From a checkpoint of a small mixture-of-experts model trained on Wikipedia: 24 experts in each of 7 layers.
Below are experts of layer 3 (counted from 0) of a mixture-of-experts language model. Rows are named router (the router's row for the expert) and show model dimensions 0-95. Each number is 50 + 10 x the weight over its row's rms, rounded and kept within 0 to 99.
After each expert's rows: "comes after" lists some tokens at least twice as common just before its tokens as in all text. This comes from a sample of Wikipedia text that the model never trained on. Tokens count by the router's weight.

# expert 22
router:62 55 60 57 43 55 28 41 46 56 61 60 58 64 54 59 48 47 43 34 55 59 30 33 42 56 56 42 51 44 52 51 56 47 42 52 42 62 53 53 48 62 56 58 71 46 56 51 34 43 44 58 33 69 53 65 48 35 60 46 44 47 37 54 32 47 45 49 53 38 59 53 52 57 35 52 67 37 52 48 44 50 48 40 58 27 47 57 53 62 40 48 37 35 47 42
comes after: " |", " b", " the", " B", "|", "%"

# expert 7
router:64 54 49 49 46 55 26 43 46 56 67 60 63 67 38 65 61 51 33 35 64 49 36 41 30 50 54 50 49 45 58 59 54 43 46 50 40 66 49 39 39 66 58 48 56 44 65 50 46 40 42 68 43 64 49 67 42 40 59 43 44 31 34 56 39 40 54 59 60 41 52 35 60 50 39 39 63 42 39 58 45 57 45 42 66 37 42 62 63 62 40 47 35 45 63 40
comes after: "2", " ", "1", "5", "–", "3"

# expert 17
router:62 57 41 55 55 56 35 46 56 52 51 64 54 57 52 68 63 46 39 48 56 38 43 42 46 52 59 51 71 42 53 58 59 43 57 53 50 58 51 48 54 74 59 56 60 42 59 56 52 38 42 63 48 56 49 57 41 27 65 40 30 37 31 54 39 44 57 56 62 30 50 40 55 49 42 34 67 53 37 58 55 68 59 52 57 30 45 58 54 71 56 50 38 34 57 57
comes after: " s", " S", " v", " l", " t", " r"

# expert 3
router:58 54 50 49 51 58 29 36 54 58 60 62 64 64 47 61 61 51 38 43 66 46 41 38 35 53 58 47 49 41 53 58 54 40 40 49 40 65 50 35 42 70 67 58 51 36 61 53 55 41 40 57 45 63 48 57 43 36 63 40 39 38 43 57 41 39 52 57 57 36 51 34 57 53 43 34 65 51 37 50 50 61 49 38 62 41 45 66 67 58 44 45 38 45 59 48
comes after: "\n", "==", ".", " ==", "===", " ==="

# expert 6
router:63 58 58 55 55 60 36 49 56 52 50 48 65 51 44 58 49 45 48 40 60 33 37 51 40 54 59 53 56 42 47 54 51 43 46 55 32 53 44 38 48 67 51 59 56 54 47 53 40 33 43 60 48 62 53 68 42 42 63 37 45 23 39 57 36 39 41 54 62 44 43 30 67 61 41 33 64 47 48 57 40 54 44 57 60 47 46 67 57 58 55 38 49 42 54 46
comes after: " D", " d", "d", " R", "D", "2"

# expert 16
router:60 64 59 55 45 61 36 48 47 55 58 69 53 57 42 62 64 45 35 32 57 49 47 45 50 55 56 47 52 58 45 46 60 50 37 57 53 69 40 35 52 64 49 51 62 41 50 50 39 39 43 63 39 53 48 69 37 52 52 48 44 30 39 59 36 40 36 60 54 34 55 44 51 42 32 45 61 45 42 60 41 63 55 29 55 44 40 42 59 62 58 48 50 51 59 39
comes after: " St", " st", " T", " J", " E", " In"

# expert 15
router:56 54 46 56 34 50 39 49 48 49 67 62 49 56 36 60 67 61 31 32 64 51 47 46 40 48 57 41 56 41 56 58 60 22 45 43 48 62 47 40 37 77 58 52 54 49 66 48 59 46 35 62 50 58 51 71 43 37 67 37 42 39 38 59 46 45 52 47 58 41 50 39 56 49 40 38 63 49 44 55 53 60 48 41 67 34 55 54 55 59 46 49 40 46 60 48
comes after: " ", " (", " \"", "/", "-", " O"

# expert 18
router:53 46 53 52 41 63 45 45 47 62 55 52 78 60 31 63 50 48 32 36 65 41 39 47 33 48 51 37 40 43 54 50 59 46 47 41 38 58 40 48 58 57 61 59 56 36 70 49 46 43 33 62 41 58 52 66 50 46 58 42 48 30 34 56 36 47 44 49 57 45 50 35 58 51 47 44 60 50 35 55 51 61 51 46 59 48 42 64 50 50 51 54 48 48 70 39
comes after: "il", "ir", "ol", "al", "'", "im"

# expert 8
router:60 59 61 43 41 53 34 53 48 56 65 54 54 56 36 62 63 42 30 48 62 58 45 41 25 46 46 45 46 36 59 53 57 41 37 42 45 63 52 38 54 60 50 54 53 44 71 45 44 45 33 68 33 56 48 61 45 32 52 52 39 22 43 68 38 32 46 48 54 39 39 45 52 37 45 32 55 35 41 61 35 56 46 41 58 34 51 62 71 63 38 56 45 49 58 39
comes after: "1", " |", "ent", "id", "on", " mon"

# expert 13
router:64 54 49 49 46 56 25 43 47 55 67 58 61 66 38 64 60 51 32 36 65 49 36 40 30 51 54 48 52 44 58 60 54 43 45 50 40 66 50 39 35 67 58 47 56 43 65 49 45 41 40 67 43 64 47 67 42 37 58 45 44 30 35 54 38 39 55 59 59 41 52 36 60 50 39 40 64 42 40 57 46 58 43 42 66 37 43 63 64 62 39 47 36 45 61 42
comes after: "9", "1", " ", "8", "s", "6"

# expert 11
router:69 52 57 52 34 64 52 50 51 62 54 61 62 67 37 61 51 47 32 44 48 49 36 49 26 55 64 40 53 37 55 42 50 45 55 48 46 52 45 45 56 52 55 48 45 33 53 38 46 45 26 70 41 64 40 67 44 47 50 49 50 29 45 51 37 45 46 62 66 44 42 35 53 54 49 47 65 32 44 65 64 59 44 48 74 46 44 44 57 64 49 48 55 34 49 48
comes after: "w", " W", " w", "ut", "and", "k"

# expert 5
router:63 53 52 49 50 50 38 45 46 59 60 51 59 66 32 60 53 48 54 41 54 44 41 41 43 56 62 51 43 48 55 63 46 50 45 62 32 59 42 48 48 58 62 45 57 39 55 54 35 34 43 63 57 63 51 74 37 53 58 46 45 27 29 55 35 47 48 65 61 38 68 32 66 33 39 38 56 43 44 57 57 57 64 31 58 44 36 58 50 57 54 52 46 39 64 46
comes after: "h", " H", " h", " Ch", "th", "H"

# expert 20
router:62 68 51 57 52 58 34 28 59 49 62 58 55 57 49 63 62 47 37 33 67 43 32 31 41 47 53 56 42 48 50 55 55 46 35 53 36 67 53 47 51 66 55 46 52 46 64 56 50 40 50 54 57 63 55 61 41 50 58 57 46 39 30 52 40 34 60 64 54 45 54 44 58 47 43 49 57 60 37 56 44 66 43 40 58 34 39 62 48 70 49 47 29 31 67 47
comes after: " M", " m", " P", " p", "P", "M"

# expert 2
router:56 63 39 51 54 58 33 45 57 57 69 52 49 62 45 68 59 54 48 32 55 44 45 36 40 51 60 46 70 51 45 51 61 50 49 65 49 65 42 46 36 60 48 64 49 48 65 53 48 39 49 66 45 53 48 60 36 41 54 52 45 40 36 69 38 37 51 54 55 35 50 38 57 39 41 37 64 48 37 65 45 54 49 38 62 33 35 55 50 64 44 63 42 46 64 48
comes after: " c", " e", " ex", " C", " E", " U"

# expert 21
router:67 56 38 56 38 65 43 62 52 65 69 60 60 59 51 66 46 64 37 45 57 53 37 35 38 63 53 50 39 40 56 34 52 45 49 54 45 53 50 49 55 57 56 51 49 38 62 46 48 37 52 74 58 54 52 49 45 47 59 43 51 34 41 66 44 34 47 49 51 32 42 42 53 59 44 40 73 46 39 48 43 55 34 22 78 28 40 57 67 58 51 49 46 51 56 36
comes after: "e", "re", "o", "ri", "ro", "i"

# expert 23
router:66 57 60 41 47 53 35 49 48 63 65 62 47 73 49 51 70 41 39 33 56 53 44 46 39 56 57 55 55 41 55 41 43 45 48 46 36 58 54 48 48 62 47 60 54 47 58 47 58 38 38 65 37 71 44 72 36 38 58 41 45 24 34 58 41 33 50 56 63 42 61 33 60 58 35 40 59 38 44 58 47 46 51 49 60 42 37 54 66 61 44 42 41 32 51 33
comes after: "g", "ag", "og", " ", " G", "eg"

# expert 4
router:60 48 58 55 51 57 29 47 55 64 63 57 62 63 37 63 57 59 29 36 55 43 36 40 50 50 49 44 49 50 47 57 62 54 44 56 39 63 46 44 38 64 64 49 63 40 57 57 48 37 43 52 38 63 49 55 45 47 63 42 37 35 45 52 39 48 45 59 61 45 41 39 61 33 51 41 71 51 40 51 41 49 52 42 59 30 53 60 67 50 42 35 40 40 56 39
comes after: "\n", " L", "-", "|", " the", " of"

# expert 10
router:69 61 56 48 47 56 44 43 49 52 64 61 69 56 38 64 54 58 35 43 65 55 34 37 41 49 59 46 43 48 58 58 60 43 33 53 47 53 54 35 46 60 59 42 58 39 60 51 43 41 43 58 47 61 42 68 43 44 56 39 52 35 30 58 39 36 52 62 56 45 46 39 70 38 42 41 62 48 41 54 50 56 39 33 65 31 53 62 58 55 40 34 32 42 61 44
comes after: "3", "6", "7", "4", "5", "8"

# expert 0
router:55 51 46 55 55 46 43 29 49 55 66 57 57 62 49 66 62 55 23 45 64 48 28 40 38 47 50 45 51 40 47 47 62 27 47 45 33 58 50 42 57 75 48 58 54 43 71 44 59 53 50 67 54 64 51 65 57 48 57 50 52 34 45 54 38 43 52 53 62 39 58 29 50 57 46 47 51 48 34 54 30 52 33 38 58 40 34 71 60 62 33 45 37 48 70 50
comes after: "ac", "op", "ic", "om", ")", "os"

# expert 14
router:62 48 55 49 49 53 22 42 41 53 63 57 64 65 30 67 61 47 29 33 62 50 36 41 32 48 56 47 47 45 57 62 53 46 48 53 39 64 50 45 41 66 56 45 56 41 61 50 50 41 40 60 42 65 48 69 43 42 54 38 46 32 37 52 40 40 57 59 60 43 52 39 60 43 38 36 59 40 36 58 44 53 51 44 56 39 46 60 64 61 40 47 31 45 59 42
comes after: " ", "l", "s", "0", " of", " ="

# expert 1
router:64 55 50 48 45 55 26 43 46 55 66 59 63 67 38 65 61 51 33 34 64 48 37 41 30 50 53 50 49 45 58 60 54 43 44 51 39 66 49 39 35 65 58 47 56 44 65 50 45 40 41 67 44 64 49 68 42 40 59 44 44 30 35 55 38 40 54 58 59 41 52 35 60 50 39 39 63 43 39 58 45 57 45 42 66 36 42 63 63 61 40 47 35 45 63 41
comes after: " |", "0", " ", "1", ";", "N"

# expert 9
router:64 67 54 47 39 55 37 43 53 63 68 59 55 71 44 57 62 51 46 45 55 58 38 44 59 60 57 50 59 40 54 52 61 52 36 47 36 65 41 35 48 64 52 48 50 50 57 52 51 45 42 53 37 59 50 65 40 42 52 38 49 36 32 70 34 39 47 57 61 33 44 45 64 49 36 39 64 35 45 50 55 59 54 44 68 46 30 53 55 61 58 39 49 40 53 31
comes after: " F", " f", " A", " G", "A", "F"

# expert 12
router:69 58 46 51 57 47 42 38 58 56 59 68 55 86 40 56 58 41 27 43 55 39 33 45 34 57 61 43 55 39 67 36 53 45 45 47 34 56 47 51 54 57 63 46 48 39 57 51 56 45 55 68 44 58 42 64 41 55 66 48 54 36 22 56 36 41 59 57 48 46 58 46 52 60 47 46 62 52 45 58 48 65 56 39 72 52 32 46 62 60 41 45 44 38 54 38
comes after: ".", "f", "m", " sp", ",", "em"